config.toml
experts_per_token = 2
moe_layers = [1, 2, 3, 4, 5, 6, 7, 8, 9, 10]
normalize_top_k = false
routed_scale = 3.46
balance_bias = false
lr_router = 0.000286
optimizer = "soap_variant"
lr = 0.00177
beta1 = 0.95
grad_clip = 2.0
train_tokens = 631500000
dataset = "wikipedia_en"
Below are experts of layer 5 (counted from 0) of a mixture-of-experts language model. Rows are named router (the router's row for the expert), gate (a neuron's input weights, with its number), up (a neuron's input weights, with its number), down (a neuron's output weights, with its number) and show model dimensions 336-447. Each number is 500 + 50 x the weight over its row's rms, rounded and kept within 0 to 999. Numbers have three digits each.
Before each expert's rows: "mostly gets" lists some tokens that are sent to it at least half of the time. This comes from a sample of Wikipedia text that the model never trained on.

# expert 12
mostly gets: ",", ")", " ,", "\"", " Airport", "”"
router:480511557529481519433517480502526430452520452445498475423545535601485537496548477526500526508488536495483547505486463474490503496473482460493549503472434580522523491567503450471484530460470504487520462457471490536416459407471532515493563536490586466621500480453532487565400425536563470567444512562507451552606541410467520490411585483486
gate0:431455489514472536518507496526504519388437464405404500525541543501548592554488393483454525536491532528470469501574534540518528578540421385518403524503487539551461454493577484473575504496502409546566579543450478473465504456495434509401596567441504524501484493431365542452461512459434583550547573520501388598391471489502547463519548553456
up0:518532506536502510398509462511492502523527440553510538507578525474444567521529518446548550476561535491475471389457575472416534562454438526505535453506521546584440484446589536461522469617519515432452437556574556487538465555460463475513479416507521525528393463537476517602580565469516491527505525477567495417451470448467595421516444513462
down0:536445545526584476473506498498498512566407582511560452547488582508554567530494520478552510588480484515561408485500491413500418480495538552429517512535474531470458493471487463497558450545440545484597447532468434409488570459515553452436541496448564587451544447563480513492418520533488512509446570542452586537495525433483517490486583376471
gate1:471565616531558462496418449590574542511520519455502433505474546615564474483512558513549564468451533556385503553531516546458522500495527471542455537452461532579527520510368464519558536582533472527442531491526510519425447490473444526463515463491545498541524538546466525579419505548529401470550534543369567549448513447515512519448447532447
up1:481489581438570498383517488561542540532519540435462481492509546543542445420437534470548438472462528538513543549497560424521529568591454543498497531523391555574485444565472591474567535528463464527555521544518454363460484473511534458488483481534544485483548545364454557584474487478458466550589555453500545469417491554451430503457563474461
down1:458465560501532638527528520540543481474487393528482463380413512512476434600482446495571443480481498472481390428529516491448517482588341504382527536522522544506547460579520488446562508493492553453426541421485452455582516525582511448450537551507530481659495486477477541494477568481534495519576529455568407440585584503534557523585485412602

# expert 15
mostly gets: " League", " MPC", " JPL", " Cup", " Championship", " Racing"
router:444474570559464445510444380465518484498473559375549531498553551490477463403539515435483458442468423477529555445489504488505467424550452499580498480455512436508553489403486487511494473495410519418518576594404448558522519522457516539529411529491471543427557512511496383528498492434539579512491498449463555536510423484529554527588531501518
gate0:515561525526469566441566455490479537522442502470504516421504489439393419491451442545432489461465402526591494561422533351503476483509441488490436453481584479527458440396512491509505520470511528545470580500485439516565511509489515556456503571522446578511548465597484537476475491460462524546463462438531508479497439522511526510568519520548
up0:466514512414474455418515513495557534453556491587483476550368495452461465361510407521516476439451580525548528536503523492443568511479476388500439512568468491516479428469500607523491513562419423487564452490493507446551553413482553458561519499463500392615540561524569645492527508500473494516453501547516437460517581537545493607509488525551
down0:516523375421567539511528471468502521501453581443560473515404474581491517513508517424516556401543547510436448483461583440491468534570517448472416431451520558539489448332575508433479503462445531524504505477513451483440523432509539520458535500514547521479509529442496480447468475504508526549443558558544420499473447598518500526520491492507
gate1:489501421488481546418528442543545463529575537533554568443547433530504431513495462519489426440547432603532485524652501501446502467449498593576517512504590517458494536470528516512503510558555564502469501530559561594506438376560529548596435510531548474480520526532487557490489432514570519583582471473516561426622448508524453498535533549576
up1:465512412512413452497587387445476453470469438490484570557617439497474594472525479555470464466537528566478454536469516470540471482549446470530498483521515476523541478468491602483541449550460489503406519479553445530505513513438515438558513562449546505503535506535507626436592464474502581505519487636456530440503528516587502547473489520576
down1:483539555542502527595504509577541551524483470545492505562429552516582565564518514536494516472500507546571439506516578437551531536483533451506494501443482456473413359498551558402502394491534504481512537403497530489419387473563537440503484550521531529490470524481477463474499499487528525548588557499563501555476469502426504557507511531544

# expert 5
mostly gets: "′", " including", ":", " :", " -", " include"
router:534549484504482488543527548438428484463477592372515487414483540404556482409491545517515563493527551437493444489559508521455483430468495493537457472553444382450428534538591451510540513450532516580542437443491505475509491443488576563467492451459421534501530496482524552548488533493514515514545550608571481454427536536453603481458462451565
gate0:563545537545481384487549438459463572508562460504483485428517512424496568434468492516467439503541532542516464591522552562427560497558534586482534500446529502461521564606577471499555510491542446460495497536521465424485487571427584463472520539454440511563435555465602489529516467507567481542482461494524578491481560451485486478502544507506
up0:463458525483506526439569525439377521506600485575482532523543487463611547420498408525368572481535512490481536581516515439589455486598551508449471435520543571533537466499506562468503498459473538437461454464533517515487496532473541444554398506496422512495628580599454545472528467514512583579516529467462510377504491581566503520537495446562
down0:504465433493478492564483494465484546460500566567497510535538557545490563479471513417525479533449479455413259463535496538486468493555490495509566546608472479490495487582504477523508504492525511427487489575526459523537576461491529488534529451511415498504514533448530476503500547398563546510423480441450489510489551441560520442460562475436
gate1:497461551519543476446516524447522482435476542529502503530556494510583616505516539442472482488505542513444434573542522474598504599527548531574400468478472466545512394478472427544427560540558432429502475498374492447519480536463470461526400535563461482598511544435513498477489468557421458509480463463534547402508538503516500509489484424592
up1:484514387535458461518510459475524586426489555585497514506488444479513520538456538529556546425508462583514558501475546473525548603475522517453538515460527472478555506501500533498527519560543488615487420360483533561521469440461523459450495535536570501627450637480520523492446442564565471557461526611517498555492560446467491374486542334565
down1:540521546417530459578452534435450564400521513617571577479526515386570466548553508482493604447493488532604441488473476561505512531510569405506536499515580456453561440525482420523475454508475493500537559488457477476597497440521505514490563549592493482532491433518481531519462414396544499533428528545492511528519503468467448473534594533443

# expert 7
mostly gets: " Votes", " %", " Apps", "year", " self", " Candidate"
router:485429566422458472516460453466523459482540410479546478488525470510574488461502461510510480536507396446507467466492561549503483451481406485454450481448512470529488468525521503532536562491553471573589590489435530498438642510592483509558577581461474389502465502497570543528501535466567518486571485534509570546522510528562487569556572477466
gate0:595428360518474583547601508427520418511563490513524559596531524508522521459465414508541455470474538493393429561498521533477534532481449563534511483502431423574503569481429391497485495442462371634643495566561479397551448498412475443575493488507457519464500516452427486544591483458467539409548500501422510502521555472531535536479521487443
up0:572477492504539451507521438638535505577550423494479479379465451497537549507412444592451452482561499539494485478567541448438537560463453582598528516609475426597463577493496515410469586565492497488489535524486540519449517617452475472501499502515455542473399496504527456503501441493447543494483483531495534503501528530569570538496555437498
down0:552536521428550503558540508456417504494594514462448545475490405540544511522505393649517534536508476492501589530570510495576524538531521511465426522539502567550380601480475501498364546472516524557420499552528586582463541397508435536497486473466542469535520553484475510440466502578448498464490456471537493480538601507480491566497600491591
gate1:467494534501505477420604517506501477545486451438521482483489443517547472366419503454471437509501432537525508482499489481482485562531446566458490484525488538459553420424494615511501544544529431494428550555422435514568487561518490495479544455482482509505506490484475479600522517436528554518572468437438457528474563462449449387516560569568
up1:445486551427462528456517501424574467567481407465505564554529526461495525421536463595442613528423485470555433421476567417472415459579449439443584432585416491549438463473555503453496478506598405547495515531397589564456512557487513508542484524451476490455443452547694417471525460501455471534608487483472484498600519420571465591525540530524
down1:522427516431430483548500545428488468498573428467477501476464474575460447471466449514529533497465540493476549571550522485399411502630463535519559590453610529508464421552485518551517487515500529477401559557540579540514456522415484502422455603445463542485480536518482472523432535507515524562506556479443510535534462541478433480440564522497

# expert 8
mostly gets: " In", " at", " in", " from", " during", "In"
router:506460500519453510528510577546468535438478531546589465525520562504468454527485551451471468503518549401545556582456495499459492481532471628524528525539482487548385483476470499487596579573464542462572439436522483452541564534414450513467550359511484482475488608455526531489441444488504507528467478597497444469475545440578599481460469493549
gate0:570429471528521517435490516612437491550457554486547498485516514520467534588555497456403569511528434461634416521534385446470509445487502471479539465548483467459546392502473562508466536514602514498542527432469539543527507382445379516534462478462550444547460525494451563498443563428514477505514545536516464454434595563462526530436517452450
up0:543514519414517473427601417595494550487505662548460521542490541513528510595434475438555472515567489532575493548362531457619503509567491497528489523440445546415517494522470612490554448458565519454469552573519475524590450496567478487442419451440515492590512486514507594474480520539519492482513463435528483518491417535502344511493375477528
down0:474533592554432527399514525468498604446512516576510479369490388577557501471525528460535503561491452605441492520533470436446486424577483511473540611571447478564529552477483481417576497589498521565391520542493500513442440511557443495520460538488465469509558481550412496496524524409525417465579503409493472385539492457596553453479517571463
gate1:467485400441509565421475419448486513535547544479521534492436448423460490504556511488421522492469463511512469515453538481382588497480497485410553439509473462507537529497510494595395460521586562549599431503537638445409476438433415454494431425426554504554478515487484464495537484559558468556470418498554487620427480461515439597447435492508
up1:578512503464486572487409488442547522489503506478578501471537463502315453456515490505465539478557490369566530498489439572558535481548474529424545503420526492486430550534525441474446542552497476408418554467414542515532478501501544524598487593449474574514420529440529489507450543531498532533443474483492496619604473541491550441565538528517
down1:528511539424527519458377538466461525471479555478434526523482503513557447568433479523417492480451535484428461554550511502428547410465502574440495473547584341499509511537522444547549519485527487473579471597597474543462556550458473493496531388499431532475582476513484426441394471495489457523495527509493510593401485415468520535517515501428

# expert 3
mostly gets: " million", " pol", "000", " cr", " stra", " Smith"
router:501455549496399506460449465528513493516533527514436619509518432482577494533501518511473519454452525584477540593397516542482444518457514481439498495553456543494462478579493466560477532476487506482548397613498476576428409475408561534561500486427436461497501448469477443438483568483415468563525566485511524458525414435442502519503469489449
gate0:527533520516497504425521513527427492553475579525468563495519449543492508517393524486471454606484529541518568523487506525500490569595482520462511512570584454590520493509491520487592545442560455493477515389482494515462424452454428543551420479504508408426499476497375528343407600539560431523511501505492519503512483566448532548379571450450
up0:509492578456615500486466510490567456465444455537557564425559502555446508475505631479420492523586490519449497490465442584472505524484423435557490436432497509489489543506402491589476646485558522525539543501541522437588531454527442532462531447572458447427463462530497517447555624484444507454464528470454494493524506545405499494484495553552
down0:554507465555465573565488507481534524449490556476430491541479491563577532507600407490525478491473565501525526459471406534454430547494573508584459462546497468513442347485483556460613516537535490410565563482410529504454569581491471487550516420491534581447473576462541418542463506573520505550482550465540528566573534502443526526508543556406
gate1:488440555507554479438394538450463453519454511546518506549499459577553558488480565498519439446530488455488423433528461490481461517488547645511492486505535580527505406504507471599488476589429500530494562481475544615468486441408380425605504525511611431485560516440544523551448522497558481448562424524424530456479481528460541557424518600473
up1:517471548381463508601510567532521543451477414483456458453566541549488521434457428465564554516552487521453458556558501599481452411447524508511459557568507477541533550515418486544529525410501544528484455482514557503497475480547517461385566496381534493573520504526517532476485585399529487526519507516504508540433628526375475486490541421403
down1:526503470558417560500555536446377544501609529585484444490495535466538590509428487519533417476505514435566438508467468556494495549443387449638414421477548507508457505535397566540481578648511527384519504567508528421566500572450539484533486549591494449515501450539502560500523506443435510509591488564525484463576513544435452511507420512448

# expert 0
mostly gets: " the", " The", "The", " Northern", " West", " South"
router:556437482500483527508514516516489443530424613485442429576418456514537453526510548489476507481482423462452446420468595469413569506427528469549521607458460423464505458488428398473483485583407536423504490411527472485546551451471387572549558518521530490490500472490468557616420546481526442469490507546522523473470513462524431457442498515503
gate0:524529396441456515515557485571469510407513457408618501381472483525464500553605462383481519496437501469428483610536577534527535534513416385481523518489556603425559477485563497491494512476484533503512481526511482568542520505513502453512486562468449519558464445474552548461430481450525477489576485528438466482457456461502442446453504518607
up0:456504570584530466391464462503505391538506476524425583509501534617490507443483544543589464565523508631539572492481502456593537606505495466527416503533534420585620499519495390505490536524495444547550554666484584532467516447485419412498430478451537454512489520459470392546540569429478502526504501420562487444481484475489468538485476441509
down0:484402536483492378468481486533493448514592467436480540499476466450434448524493443463500508479474533481626480429627593484426461418554501414447429468529464507492436535449611564592494520556540392444472518527441460537395480602561516473500495566605559508469464561449411541533537495508555441495527516400475473482460475599554575508545481496509
gate1:548573451506507437575566516360431548583416532447455543560476481501531401556502491499543538418513423539483516599463469504517582475456535583462407503485484461555612527486457469464549482490515473524486504483507472445474510485554491570551478392449495562514548479478522371422474517483412526428417555536407528400485502484521440469481556478550
up1:507479475423506410589469484481488514583521530535477500556461413451609374585417450574495460448530494523477560522557438520581511458507504468430530548580413475470486478537493579365453375470495512505482517524407515496457488470517603494424435405482555510467491506452493521507518474551474512463533449477451454485426447470481452487474527429459
down1:516465624478415500410461523442485555522456530414524571441484532548500495510517474589488511431560522456506490531539496462562468486471509523426463508435580474532608518487506419550505586510507506467449530434535488539563486437523430514526521570458592499471484603411529391522381468472491497535564401512514471575476383427548539562564546488405

# expert 9
mostly gets: " used", " known", " released", " played", " began", " named"
router:549532446578440514546515498521485481531500457552473499515506511554516533496532507593401576494437541557587518429577462503438506497548549531532465517554575530531526505421473520527583506570516475460432498528572466492504454496544515461553441496507467538406533444492452505448502444511477565395553522379484499528493493450479578536564612532555
gate0:529445480492462520526533503574489443481436558500498474450410473582596545536496504405430490505526520524431525465533479451487515454512546522531506462419488530547492496468537505487624489565556504466393520414557513473487527638475476458452435528521497462576525475531487502508552473462433523511569432500504524310570500520524540468501547437468
up0:486521477443513600481543508506556517513477572482466493424552499466527490574612370429584592496543514489586466570479577510538518533444546475519522534529413642511506541456534532479397519470358491468542558508533519565535510440487550452592520570488553500506552540454551516496547609491508541489490494513471477452547435473480489513476508533422
down0:420572548461424575524484493548458543489542408616524535487468477505461564424543516448492498590558531536402369525446552574491458471456531551481544499584433500439445501400542469473535528468523544525509537575542506509452472448529520544552549547539602560543440509502498557483469473444487488472498550475519591511452529363504497560497443541523
gate1:472598513513443520514556423439464468586455586565415501459526522495439499535424536548501501318575561538541630497555462524459509416529549543494545522564523620497522429494599406417519589512468487536552551501476532491518465498483454469557466452484500468471589442474427461476503528511536533548502506496536511467481463549569594473520399539480
up1:474628547591476474603501509563417504465451495524464555489480458525521565478602502421445573576471560455564452495568548481613487520568518550442555615481522550513523589483442453564615468520493534590503603463411544500483551517417463510556538514541547412561543458454474544535425493561495498501588543472433470440519591612528477448476497531514
down1:506529506553490442489547500518508486546447515525474424481518541515488472618514499475493519532473452546479443473544480494454378471600468525554552446561548518460540479544511493502459543488537547549545492525433527553474458507485524565479524552580385547519510494483419524561459693468531441493550483506455435572496528467473503472498559540445

# expert 14
mostly gets: "ni", "ka", "ko", "chi", "ji", "ja"
router:558442406421620441425467444427527532627482519436491541491510535465556491568521421464523525463544510530518447531477528514515530564531524568479568402395548664440490504497556479550428420459504545508472498546418588485444440516485566497544465466467421507567543470460533426494610548575478511569488522555480526464544505500527548403509515445525
gate0:471603386488509552606503456480503561478391514525511480413526500374534474507552462508569488484514421524510566532513573510591558585541596573529591466514532625547504461495491426525437485492480437574517507439479448509568510522495443487542478471508452481507489450516478452523520477631554511462444521498520469414480509497436510426477546427495
up0:527566512598492542543490442486471470499587601475505492398539493441531534539500522468538518501503604556454516530523469534548391506452554344460445521590440541524578578447500537431473541537441475539427521522435477515479434455476492506482502494453469478591444477520478437607541589443482473623550513455487523450517544430505418535426406483578
down0:502466561487561510564440502445476420560490519562550523551495526548497495520439541502497485467432508396537450513468383480521467491402548442551506580595458459514492513470530459465479473527548568510498565587475494397482568509484436486469530565487503472521453447455422494486493470414455567552586394417533476608511527535615543573401481451422
gate1:494415471542551544486527443560477458563529457469401524471428472469499414553524638498484484432432515444456446524498630623409524546582451528517488553533485486434521514435473477491478548547553477499570507509496517486548578531480501447464466458464491400559495550522367522468567481483527529490467455512505466497499520535448536391549503564579
up1:477485447598544488505580518527540558424445583483555521562601488522437564494545497455514474471515603515606500348482549583549458421494508453574517537529589531531451485428428492539520552480524447531502416487432514549458500487457511541416495484470496577450494530512476526632490572438512492480469497467615517434516497394448522444528558488436
down1:401547536535548399516434521506516507504505462572504406457532467498426567525591526489554446523529510530462515437425520475454404486529494524574451503478479513499512533476447527408477520510517586512495447435497489574598551522449509469568554546463450527544583471502524505574472509504497448518512550406386567557526502488456570473580542604545

# expert 1
mostly gets: "ville", " Martin", " Robert", " Angeles", "ford", "jan"
router:386521516472522438544516410440484522530414401443471538402439586528434539481486593494526424515495434501378486404535537537417495573460516547502487500495510544522533497430491519445387458480486546521583517463491514564554524588498475505519503578448572536539455574543442437465554471482472463584566451482498501508459457633524504507503541455536
gate0:470537489505475464543491513558501508559518436555560515486531511522372527475568523411475417570494492480478342384461536511506555465526546481495639606511383450610505465496499586481497495464623576526461508533497497485548513579542491434488510615529423539447462508617456430526508480527482537586549469530515433554525484523410458454500558513449
up0:646538520546496563506530530512571516487491540565485494493427507484493497456473551490486502500355560487496469566500464589550562559603484508478555525464428429497478569492555505597504536505501430505588518494552475554558609531478560492443546498596482517583556490504484505548529475499526512561496393503508567537469567588480509497401540458466
down0:501522521538528515478540528591528545500553448511505480498501399517510537461556552419434446485508508566471463504499513514562567611515497537495429536494540545581546443587441462489558402543497408443451494446488514423444498479572509557416566566593459538473529458484545550562561425490482483458490534538570503541477477467409461506523523487516
gate1:481511513430519417512543505478517458564524523518463609488479485567491515497511495498476517414485448560446476522500454582468554514570541525519444513489467578394570501448519452525509488567535427535439501460463489483420482464440546516556436599503573452502535444381450474492479497607501476565458409533528463402487523645501506581562551464500
up1:457597462477452524356406536473484476523518540497436537479530508533557466511533466470524513438568432548500508455569487403521497497549477462487499470518404487525520484531479578496491428476516437508480477477620491478549610486474505547425462524506610515482512528534503540509518610438546498480410514364575493549460511464451478571404578479509
down1:501596533568460556498471519488522464484492468523500469538483582473486457576506497524545506510515495515531468476606441446400421333462480425535587480445497446552474593509501551546517502521475542433433486454575454515508577406471529560548543458535524519446515450457415481518517531431535553436523442506518510455481530467400499440495575549458

# expert 17
mostly gets: " Charles", " Sir", " Ter", " Dave", " Tor", " Marc"
router:430559551485477501488507392585509515508443491451519369521456487512446413422453503491594523535517425555454516520554442569532512517434555537602482601490460584494528474431501444528467444419458534566453483575506497472540574526480447591483468481583545564588437537473481574548540547512410523469421451505524484495459577588476471560494533545499
gate0:430440471489548376507531523447548573505527489451573463536507573381509506496457500571504505525579553401401544516455423521474534569516512439491500529582470467604401551504512493559526533567550611423489499514482413594456552461522543507543542504501517478586490490389509485474531510564426454485448563547514502446477476491414538455452568608537
up0:487480495546540492572474541478407474606474479461555658484522599526528511449478525512450534481425538510471487486458543502464489476431427536493488576504536457454597479547516472534511454442417567492445525433525557530492489536589453473463395471466524488445578444481485412447552448497554543455486447504509376504471531496522528482502498537531
down0:559514502488544521427480384526547498472469547511488490417517474621516380459517499438498475579507504481477411481487450584438500509403450536467594610496506456504445508533497501471470526450391525462412469470561576516501491460577554456507472404373462510591518525533512436494488553506448475521493556441502498536553511512522546503470477503521
gate1:495542508430446562546524522545503556514527531485465526561570480563494500523521496520425447545511426507467516577473466525617476583464506382504531509434567466598597515499437553458499519444419441530567537541506462463421567549518518525355526503516432556555381563483472445505486501472532436447321454419455511497494547514542398590510608500511
up1:507525446498504539433491504483511502477583496521567435467503541545502504572524516432490480521481493488440419471510549503545459624526586495541483551508467451500578461440467517542488520596493438549455487551522414513554587422558416547457484457406428513452582527538541500473518421464466542474512469468460414463497525486544543499573555562561
down1:577497448487429545561540515520446524599474527530459476502455541498610393491481471500418510437447526456458460442439447524566458587526549476550617492512513439485468487646497478484489422509551404519488470497625409457525443494433533551489586467493463542480457476466559528526481532548447521479589430405521468534468507518502610459569534540417

# expert 6
mostly gets: " 2008", " 2012", " 2016", " 2024", " 2010", " 2011"
router:430471507515507516478427481527463431496551596588507494490609580563509571508496500517514495577450436545491574473519408512531571427526527407463486490492515509533476651486511471431442592431458471469518519460570565473509583481510541494532571473453453525531468454530493445472450446493523509463537470465521455577563511420383545512511550438578
gate0:554517564468509519508539448489527501556506536597609526459508521436458525476483432521527500464488506635477510502424423457488551421534485498575448542485441416497424548510538553439513461489596482431617487527515445555461538494591515517525551468497528544526571480461541573505553497610482479458503576558527484527460461517491469456540504436517
up0:655495517418428642563584570562489456571447518503444528496485461479499590534536541457571479684498524488420465529401546435498543509444501444452460470603505498516473500549581545485525533478388564477532480532566546509540478569487463531449571487491461514402551486482503518483532481494544412468494504542501515383556525491521510413567534537517
down0:460564460530445594540445474464543538477534444529546479544506484540430509565403550507544501594454507493480489500434515471467459560484583449476440538531544482461410546521497451451536614520553521507382528458369478490497503545513404534465510517495526500417589470461563448499433496450579408466573476431433568505445526462538496422489454482537
gate1:436506536469506448517587501523477529581606474418496539493501506530479579424521519529485480545461521507540458463563473526454622575515475491496463493506541476474517474485561541438455575458537477570402440408640537457515516621466509454575508533553553436524462412520489532477561483526570556482562523436525468477456538507418601503424479403597
up1:515444513539446456554500547479440471520470555518499540513476307450435482517608525501505487586504553532596566526499452507467551487433491465509571480496508413507592529501559557493496516483456643482505450521481508475565420492475482449488513521434515593547511475509490544414568461526581499439559560414577508434464528522462537548479458436418
down1:518620458472555528488486524494511513439543528449514453513602609575535476492482491557569499551502431542466610470547516467533492495460481391488439438447574456440424435439477520482476502530466540514511497488575533507574481497461527514489451470425498449501420466477577519520588533508385624583494524547498551480583455501484555511522519431466

# expert 23
mostly gets: " by", " when", " where", " during", " =", " after"
router:556488410508473524510508557539410484491501532526495452548591431520370476576476564485441467539494530488529523564500491468412451477538545522490488460499450567478485458535490557496529576579495504471517496450489536504493498651555527443552562491579556464423462397497489516496519508471548515483564430476537501440446479467600555531481524546599
gate0:506573518550495443482475536541558560496488437476504390536446510503496414569481457537529455450468436496643499436495515456517582469522472430473548419512445436522559461407444482483571488487497490511479502556446632524477555553552508381453435490539473526531458424527535547484483545489459626504401494516529509511437433488468569588511525525521
up0:550474523524525467512507451500501456457589455598511559469567470505485590468498514551458482567483526441456523592511540462498443621442547560435492474537500476522539535558509499474445538526394466491474532445388520530445476435494494434582517445550503455571496546483541457440552499549458431439544507432514476567501458461533559525467548462457
down0:530556568495409569498608538499539560459592479559450430513606492606602533616531612534457525537478583506497542512540514488472545528584482574429462365452483503576499456468564504428493573458541501510588516539411439473515513509475493537491494509415403556485452505471486502523442530457526519590403546482522541611522440450518559546493590558453
gate1:458449488545574591518458555507558488522479636491454589601474425510516434402541527552480539501503402476473510568492501502499523528560438487565516510499448564480562511457432529576443502465483487514453499456542510553521501467487510515477409533534469387374488529551511515531474434605562449348480437525461463421475499512468437460493518523624
up1:483568534335509495572601611629473571488495471591482542470545516570444492512462467464535430558575490394469570554415488396409582533590534541536458467372636549511433398529378545505551445496482513475599547543559450538493544523492468614462572404480511476591586471517476414492502524495531486471452475555444570530585468594466532486492404426503
down1:503532529585485566583461478503374449481498398561432528518518487505460502488468470391517465478455405460463453489507422515486489500501467555509531521572538479473467532454426445489540534464398484473581475540483538446544547451506444459504531505534513395545526506504563486577481538442491510495586484519510531412548437560428555486473480423468

# expert 19
mostly gets: " cons", " exp", " app", " dep", " ph", " int"
router:555593575504474513408568487537545565565538517581552487530523432564543496484476456507497505633495439470549508491491481577524603437456486485528482557467500417480498481581525572519557545514592476543456547424517521507548380458493561498485478507613529533603579473545535519529481545539502481492459396535499489535565496540544452433541495502477
gate0:505553565502624525334524501512554511482483567463437575550466394511481508569511550463390534558509485470512532482437437548459455543570569559512472488537448553547526495485519509478536482590528468397524535549465480424533404468502492498527503359488482398518526474458494544510462481539526551499560487448466506524568473544498516381529455506401
up0:613463458484492354539518576483468565463586651477514446560541470501489486544466516548589478538468503533601580511509376575549495612477528494557392496508538486591487521474516516591497559470476500516457505508514493471599493431539499482527511409480552458478572535446452452491542441463426540450555440590471492598407489488514605389491541531521
down0:592497474488523470479578475455524505449527594527527473451545455569471576506433535514465515429532525396541515528573384548459537628376495511499530504454493440492481482449393495555498525560516484524437433485594470536556421483484509488542438507510524519456564470419520491564550431460502533500511473485492555413450548565518517502495442584500
gate1:459514472534394478493591471449466571497542467377452478442455403602539539497480473502497535474508477578507552396426502609510532563400450475459483449458533506455511440503486519582539471609572493501516505434517514456448460448507584546374464536538555495463529546511521438557480452574526519529482486519434550503503578460528489537529506433537
up1:572580524445474535655478546579447540576531516451460563518474441502492400476536541508453517443523558591477423495549556490524485528495474519481540642448467572501398525552558516465528426477467502613645526477554531426542474394422542556498538482491538488412536533509496465600445490455478558537502488611523380538424558535513541473465494497519
down1:570505476516466520500553474558535509477480523535526472467564588478578486552556530471494540488445480411501546535449502585430469532472437391496430524427496485575522574404521476524395459502409443481543510491617542534534453555501513608526523449434458485415563501498530450544497427522465566540495554505484481468409554608473515416543462552547

# expert 2
mostly gets: " Steve", " Institute", " latter", " Board", " Mount", " city"
router:514530455488512576499491549416519479457481528432521507554547548520464498492481426492534519467483570428409495561457464458540496483489473448515535457579490550450619557480414609443414513582568470472547499457476567513470484457563486509511532488513620501482479537495528443503517593469478478496551525475449492565513477595473357472418466466425
gate0:533476529486517534465582531533390535547450505477470565524460401450462542504504430457436506514510518583413532539486467495471441507467517459525503614515523610539575561514447573427491487546492499471501581434509455485588452527458495442470500582438463471461538558499530495552524514551585578477592510497595534483479532510452521475491535471501
up0:452399519403545575525516495487540433484451529489531570485549550462428542458585494463529462499526386546461568535436537442425441460480469523479470604446528522635564571544442502470477548469533427446492554472527524430471505625448508446413512531522464433549528491550529492462416522496568638519492437514500458478527456433445468480498492462454
down0:439556523458509512423441484530459533563394489527482517538500498567481550547489493510496460508545503599483529562411565450475565527508527488522448583506497504494577556546485594566427488558622449346470469490530456456473515490560631472481509530488443555542425486517564510607571522510536564373603522530492531383516543410525481549457504524519
gate1:626533443518416594496540517518538390396510594635539553548516498471491485408471571506538473566507487439466484439458460635497464471516443470497596423505530482507533559558483556531408540434435474560559466463516523523468481481500460480486577532510528563528551574464476416514496541467592496496411512421466499554391469514459474559458470486573
up1:433498467507496459488475473550443523589475436521466536519491541488464498403556436428499543607537556509551576389523551504545546575534519511497486512469583512577453475431450454465474453498441519655469607492522605505502592460449462465472443483431530468500414535521511385523516555472472521492427517464478529516461548502468507472521489478503
down1:461489443446500493549542528555428520537435590475549563494575416524564444493544446454529612454470544491398492519398508513466486537553498514559521412514499542484472510498453532528490497433477592503548527537443440505507418494543576560484498418476524526453527435526567508493558509410502490525478574496537537550488498562506519516403508474440

# expert 13
mostly gets: " his", " their", " its", " her", " Her", " His"
router:511475453572461489459578559576527493459489557457475626549421422488509518422509561497544463589601590435429501595439521443502473468471549556419489502475519467443506475529481458397536519514491503463435532522453511483459485509522598468479472482497474536632617563470530484389426468476485482512477549441463565487502477514455488525549432456494
gate0:477507500536562492491555404533505445451494537464512479524600379508483524480494544474512473539615470516510520485483555494465508488388519501346486435589515465509492435458481516507475517498517478454530541417441522568451437546472458469495520442457501503533450440504538515507578421531517524476384421448445504506411452552430464468497481490472
up0:423546567433553505548450462477537567492500448456505502466379533484457470473485448537484542494459499528466557458480521470483454440602393540566463410480618426473451544433501478470534470483479528503547561513494504538521532462541415585495526486498506505433487475414490433535550418561489484513568558521549537476500607508490511545536531456460
down0:432443513528511470572559533509503568504573534566510524488492485507392420564453498431485459488481604390487555571480562466470468496555379436450546483445532480438456508546544434566549546537513269576460512402474509477509472483593549578492500523504493518507555511428459538535421408502550467502445533587539548488436439502579536499564440401553
gate1:472429437609514607440519545533497518577477455534496581582416490450495568502476519427363475490525530554467519573490549563495478463460531566495505546391502519435509549550464428529588538468523393439498479502483489579511472549604452426549574466473436510388515459536494433503471455480483497456506519480459597483506461565520489574530527533496
up1:562534482501503612468506608438495565577395509496517504468441517479467520508540501402519500535487528525505473523486610522478451492507520448491507482531559510471463519589439465489497411460393397488464494536472545484353460483521510469507583522459480591486498485485485405429378445432403561459618407481493548428471525523416444543479506584515
down1:539426463516422642471432493512516565458396483487473577607546534544462567486388534464437464497488628510572492516509519510559449507439575492585422541497442486508471419464597480459483490461475537561447530557580416408466421448501526490519503501524493600488558422449528420460433434503478486463504505508526507494494427527440485480519492527553